Experts of a small language model.
Experts: 128 experts in each of 6 layers, 64 SwiGLU neurons an expert, 6 picks a token, a softmax router.
Training: 523M tokens, 3991 steps.
Below are experts of layer 6 (counted from 0) of a mixture-of-experts language model. Rows are named router (the router's row for the expert) and show model dimensions 256-319. Each number is 500 + 50 x the weight over its row's rms, rounded and kept within 0 to 999. Numbers have three digits each.
After each expert's rows: "comes before" lists some tokens at least twice as common just after its tokens as in all text. This comes from a sample of Wikipedia text that the model never trained on. Tokens count by the router's weight.

# expert 123
router:417459531531413545572487647547434500530486596541554471532401519419529428476453616460529543456513493454484487482491535394583423455415540562515520521525474535471525453438511455514559475476472499
comes before: "| ", "\n\n", "|", "===", "The", "=="

# expert 60
router:485474509534512555573445621449404503590526511487487460495467502452567535477508461510481422530522444480506472510405473508492428424441473489446478465536434443485480568451423555622510517525479535
comes before: "\n", "\n\n", "==", " ==", "===", " ==="

# expert 80
router:482405492577524551461492525549490451511500536576486479538527519512599456409509566435460469497544429494465498512487514515559442495520531531622480456446527556468547511432515492482511425586475617
comes before: "The", "===", "\n\n", "In ", "==", "On "

# expert 18
router:428521483504475530469500564553656388516433545539569465543477434514481509555401465428487487557557557434500458563528502500535433458451503530454572476529427403464521445459541530456490421508511541
comes before: ".", ",", "–", " | ", ":", "th"

# expert 19
router:517573464555601580510508568535509511515496458545584423477396469434524431536495451491524416428561505477505505569534508517515563521516449556544434483529539494425487390512473586488524481476444596
comes before: "\n\n", "| ", "The", "|", " The", "In "

# expert 100
router:473477539617477520459506588517480533511495645551520430516513514435606495488530537541547534484578468458460558471459481487601410460369500523544545441441499458396497494460460541491518519477436523
comes before: "\n\n", "The", "==", "===", "\n", "In "

# expert 77
router:427413418483529549436559466511636546573424559580540434442460461522492469486507510467406439568520585463456544431571531510544549520455519421484557480577491531455518494495517535412530511562499526
comes before: "1", "2", "6", "=", "- • Total: ", "3"

# expert 25
router:498496567542461566469507478544519441560505567514565462504429410513523438423550463437447529476628531481434504461525582481509424518454458516568495484406535405469523510426560580475512460512470588
comes before: "\n", "\n\n", " The", " In ", " He", "\""

# expert 17
router:534382536533529495510434524557563520547509566546485459496395511525490543412469393475493478472475518455479470474444535506512482440486486487514554463498500483516501488498521583478612522553512523
comes before: " | ", "–", " | +", ")", ".", " | −"

# expert 4
router:499521441498464485507565582546471444470448607478569421519416461440444525470617490439509488569604545389493626488509541478496525420532411502551454497477487446414530444482500563505537407460514507
comes before: "\n", " |", " % | ±% |", " % |", " | Notes |", " |  |"

# expert 83
router:465541498574402517528490514533515469535454512513496488519452462431519506490431441412400429452462592474486503454456526498514513441404376562496562413555508549507461473494402616490540513468454553
comes before: ")", "–", "\n", " |", ".", " | "

# expert 43
router:439467540565553561478513522537529549582482444556551486517431466554597509517539512516466479517538478412453542480499569471551511517523461536526467468507498402418542479454556593488514465522461575
comes before: "\n\n", "| ", "- ", "The", "-", "|"

# expert 33
router:465477526560398519508483449566474397496503541554531483601455449466570467451479502448394477478504459469517524454527636540515495471504505493518481479396524491465485508410446515495478468568487552
comes before: "\n", "\n\n", " |", " JP", "3", "==="

# expert 126
router:581496520559519554441529475506497380496405560536522544562468419522575516417540452438451523463489471427478551510506490488527393481427519559573479397498561434493591534429542527461497418495458569
comes before: "\n\n", " The", " He", " In ", "1", " This"

# expert 99
router:517486515550561498536430574448535439528449506588568439490387526552457559465441480486460506493503497447506482476504474545571468493419468490488445486464490518443504499444568505572501430505467500
comes before: ".", "–", ",", ")", " to ", "021"

# expert 35
router:484503568523540589526522468549489474522464546515581422627477459527542497451524480450379519484536489452477506491523599544556517478453504520544510493481473401426456480449560591443547472463472531
comes before: "\n", "\n\n", " The", "1", "3", "4"

# expert 81
router:457490514533547538537560573514482507522508509573539478486416475458598492527535507493525397460552495415421475540493518453552546532497501633505472486515537467499470404489513564484455475451434588
comes before: "The", "\n\n", "===", "In ", "==", " The"